{
  "n_layer": 10,
  "d_model": 256,
  "n_experts": 256,
  "experts_per_token": 4,
  "d_expert": 64,
  "d_shared_expert": 192,
  "activation": "swiglu",
  "moe_layers": [2, 3, 4, 5, 6, 7, 8, 9],
  "router_score": "softmax",
  "normalize_top_k": false,
  "routed_scale": 1.0,
  "balance_loss": 0.00298,
  "balance_bias": false,
  "router_z_loss": 0.0001,
  "router_bias": true,
  "n_groups": 4,
  "groups_per_token": 3,
  "init_std_router": 0.0334,
  "lr_router": 0.000852,
  "vocab_size": 9349,
  "norm": "rmsnorm",
  "norm_eps": 1e-06,
  "tie_embeddings": false,
  "optimizer": "soap_variant",
  "lr": 0.00449,
  "beta1": 0.95,
  "beta2": 0.99,
  "batch_tokens": 262144,
  "seq_len": 256,
  "train_tokens": 739000000,
  "steps": 2820,
  "dataset": "wikipedia_en"
}
Below are experts of layer 7 (counted from 0) of a mixture-of-experts language model. Rows are named gate (a neuron's input weights, with its number), up (a neuron's input weights, with its number) and show model dimensions 0-255. Each number is 200 + 40 x the weight over its row's rms, rounded and kept within 0 to 999.
Before each expert's rows: "comes after" lists some tokens at least twice as common just before its tokens as in all text. This comes from a sample of Wikipedia text that the model never trained on. Tokens count by the router's weight.

# expert 13
comes after: ",", "|", "-", " in", " the", " January"
gate0,252,179,170,206,234,195,163,193,232,166,156,207,120,196,235,202,205,271,140,192,123,201,220,213,188,166,213,228,168,225,173,158,251,226,249,288,284,187,123,228,214,184,213,147,200,161,139,243,170,197,197,189,206,208,203,194,213,230,268,157,202,223,232,169,244,176,213,241,219,191,168,179,217,155,180,235,205,275,148,194,224,204,169,120,185,161,106,208,200,262,223,155,208,212,186,218,213,124,145,187,201,187,235,150,208,202,250,243,208,222,159,221,205,199,149,156,129,210,186,147,193,252,208,214,166,229,215,114,203,126,186,203,186,224,218,181,232,187,118,203,187,224,204,170,134,186,161,204,173,232,190,233,191,258,171,204,216,253,184,174,158,267,218,127,287,165,212,201,196,204,185,269,235,187,212,180,296,109,216,164,170,236,156,161,222,208,235,188,246,195,193,154,125,137,160,190,166,213,180,198,225,185,163,224,235,150,223,178,227,235,214,112,200,206,166,294,242,156,219,196,194,210,251,215,216,195,261,218,134,238,173,307,165,242,156,199,183,102,201,275,167,160,229,290,166,283,132,244,242,149,183,172,257,196,160,303
up0,145,204,248,228,174,186,207,206,186,179,237,198,285,234,176,238,178,145,253,188,248,204,167,213,209,234,176,172,218,164,247,235,208,182,194,142,159,230,227,210,190,195,178,253,192,250,243,191,241,186,190,202,173,201,183,185,206,159,113,260,182,168,160,236,148,201,158,148,187,245,232,208,206,229,194,151,211,124,228,244,178,161,207,266,208,199,258,170,204,117,190,241,166,199,195,185,207,283,230,234,188,234,217,276,184,188,176,173,241,168,232,173,163,181,253,249,228,189,201,269,193,148,238,187,229,193,167,304,139,302,200,198,169,220,141,235,168,189,227,216,217,200,240,213,261,180,196,188,192,154,221,170,188,186,237,161,212,153,228,283,237,161,188,293,124,242,162,211,232,216,182,159,155,202,194,212,98,275,190,208,249,174,233,231,157,200,142,221,163,222,186,234,254,240,193,218,261,219,208,217,186,213,240,223,148,276,161,247,129,183,215,280,192,192,256,120,118,223,158,264,195,212,200,199,173,172,159,152,257,183,237,78,224,209,245,220,219,240,213,164,226,255,144,134,245,91,238,144,197,236,240,263,197,222,263,112

# expert 36
comes after: " ", ".", ":", " |", " +", " ."
gate0,164,157,229,214,167,253,290,114,162,221,188,206,150,231,179,259,107,187,153,172,247,142,93,218,181,217,169,219,195,262,131,149,154,223,135,187,154,204,155,304,202,226,135,245,152,259,177,222,257,181,172,259,190,164,187,258,179,194,232,217,214,197,192,228,104,201,145,230,269,195,192,221,226,180,129,223,150,201,120,236,223,167,198,221,220,153,215,101,176,265,250,211,261,188,222,234,179,196,200,259,259,205,209,252,190,136,191,208,234,213,228,187,171,252,176,162,157,219,237,177,205,224,228,183,135,251,202,213,177,149,188,132,192,165,158,202,179,200,228,224,186,247,182,203,129,158,191,251,267,203,200,216,151,287,242,168,264,133,239,261,198,234,166,204,191,196,166,222,176,221,276,223,156,162,290,174,262,160,236,198,240,233,186,250,204,204,196,215,243,225,221,245,161,209,197,203,292,232,153,168,198,204,204,214,166,209,194,325,218,180,162,230,282,186,236,236,234,199,225,132,262,203,179,214,193,216,228,178,215,261,215,179,241,182,218,185,216,214,179,166,193,227,189,204,184,212,231,158,228,130,214,230,123,251,234,247
up0,166,176,220,233,239,236,290,132,179,217,206,202,193,249,212,274,132,174,178,171,254,137,134,224,143,188,196,209,225,230,109,164,183,186,150,189,183,194,198,264,177,260,158,211,173,235,179,213,240,199,191,216,214,149,169,223,189,192,253,140,225,258,193,186,180,182,121,247,232,215,171,258,229,147,139,246,121,218,107,224,224,263,179,215,234,185,236,87,176,273,246,214,279,153,246,211,249,177,215,267,240,221,206,224,186,165,209,175,204,202,232,182,191,224,199,176,170,174,207,146,164,186,208,196,71,254,152,230,197,119,235,145,165,167,212,190,190,178,229,228,216,215,225,219,145,192,204,246,277,214,227,214,193,305,253,175,209,163,196,272,196,219,202,188,159,217,208,184,204,219,251,226,164,138,245,209,267,167,202,226,251,226,187,268,227,182,270,241,258,178,248,221,191,215,223,207,261,229,172,153,213,222,204,215,206,215,246,311,211,175,194,233,261,190,184,231,228,202,270,143,258,227,197,241,215,227,213,159,274,277,203,164,244,160,217,176,213,231,196,147,197,249,177,196,150,197,242,127,219,184,205,250,113,220,238,275

# expert 255
comes after: " is", " species", ":", " a", " genus", " It"
gate0,158,238,224,234,132,218,201,164,190,226,180,228,197,225,242,223,179,168,213,206,209,319,182,236,214,140,183,126,219,207,193,175,215,166,190,187,190,196,212,231,186,201,171,202,217,225,183,184,183,174,130,183,208,217,209,145,258,218,177,192,172,224,223,257,188,181,138,194,263,149,166,218,172,94,220,161,238,279,200,192,152,203,190,249,198,226,229,230,174,219,279,255,195,243,265,155,177,167,200,218,158,187,225,189,221,265,194,206,184,197,226,175,183,305,221,160,178,220,232,286,190,244,167,200,181,137,167,244,151,240,180,171,245,175,190,219,195,149,215,141,222,208,141,225,281,202,189,201,254,127,205,225,234,178,194,260,88,147,190,194,136,174,199,259,99,244,261,188,208,164,151,185,115,221,209,183,260,202,183,211,187,216,119,193,237,158,193,165,154,155,234,153,227,175,137,167,144,187,289,175,268,288,194,256,245,137,219,231,145,206,236,225,188,280,179,216,179,290,258,154,263,210,226,241,176,157,243,170,217,167,133,195,221,198,111,226,233,214,264,155,188,177,155,145,233,114,206,233,196,207,202,193,192,171,142,174
up0,254,179,171,170,270,177,184,219,146,165,233,193,148,174,189,208,236,199,185,220,211,48,193,165,183,239,215,273,191,205,212,239,198,261,171,129,226,200,165,177,179,195,185,245,253,199,142,239,209,225,243,250,174,199,201,269,162,189,247,205,235,145,195,121,208,236,284,243,150,259,213,145,225,316,211,236,187,161,161,270,289,192,242,208,225,169,108,150,240,188,154,156,250,162,135,217,195,166,197,210,195,184,191,228,196,170,226,232,227,235,125,251,183,88,175,184,185,215,197,129,230,158,246,202,220,257,243,159,210,146,227,207,199,192,243,157,201,223,225,207,209,157,215,187,172,221,191,223,165,289,194,183,188,280,179,120,240,229,170,188,209,232,237,168,247,142,173,176,211,244,234,180,301,180,183,242,154,201,174,179,222,153,269,206,141,215,176,234,197,233,174,203,185,183,316,218,210,187,125,189,169,122,219,146,179,241,147,212,276,170,198,205,213,130,226,214,199,145,139,235,198,202,131,136,212,191,179,275,211,259,209,228,190,203,235,179,215,233,190,203,232,172,234,219,168,226,216,117,201,186,156,160,201,218,239,209

# expert 41
comes after: " |", ",", ";", " ", "|", "ios"
gate0,237,224,243,222,181,207,184,197,270,231,249,271,222,219,144,235,185,131,167,148,251,184,169,136,197,250,190,107,200,207,171,154,174,151,224,147,171,222,269,166,197,153,225,195,188,182,245,178,220,206,157,248,218,171,180,140,267,158,196,252,168,156,202,235,233,243,196,116,254,199,221,254,209,243,223,115,218,179,185,200,183,191,183,170,230,259,151,190,222,237,191,194,197,238,215,131,167,184,157,151,200,230,165,210,190,195,178,278,215,160,190,169,285,192,221,204,204,223,178,277,233,210,187,231,166,159,178,226,225,209,186,160,174,224,240,243,145,174,274,228,280,299,225,225,197,184,172,210,163,188,202,202,247,142,195,261,235,228,200,229,181,288,152,201,194,202,241,211,210,294,293,226,258,213,171,242,197,178,217,183,227,247,105,274,228,231,224,170,258,265,155,134,233,177,198,183,263,191,243,233,234,222,169,232,159,220,243,219,274,229,320,225,217,74,167,227,246,167,217,205,221,181,173,144,189,129,251,224,195,145,262,165,208,160,247,200,233,165,226,239,190,149,129,232,242,242,205,225,219,215,203,161,145,179,212,172
up0,286,200,193,136,165,273,222,176,188,302,242,198,236,209,212,217,204,217,253,216,171,252,243,264,247,180,226,274,190,171,215,229,210,199,139,174,204,138,233,168,195,219,195,162,194,215,200,186,226,249,205,195,193,194,232,240,255,242,192,277,139,225,152,184,189,153,278,229,186,183,195,222,242,225,227,173,172,180,201,265,172,212,165,172,229,231,193,198,211,180,195,129,178,156,231,220,178,207,176,224,140,215,237,248,211,230,250,267,185,196,228,158,143,159,123,194,197,207,194,210,219,180,168,220,210,160,219,173,245,230,210,177,258,287,165,257,129,166,151,68,164,171,172,264,253,217,172,146,176,255,238,256,214,250,211,147,231,164,234,158,183,181,232,170,226,217,221,207,247,145,191,235,282,166,186,203,151,161,169,211,163,244,184,113,188,249,224,227,108,202,176,248,173,210,251,202,219,163,186,176,107,201,185,265,241,249,143,221,144,237,230,164,137,200,128,214,193,197,241,161,225,238,201,202,259,204,158,163,178,177,251,174,227,240,133,210,120,173,145,213,205,249,219,127,167,217,155,218,212,193,122,171,180,118,329,198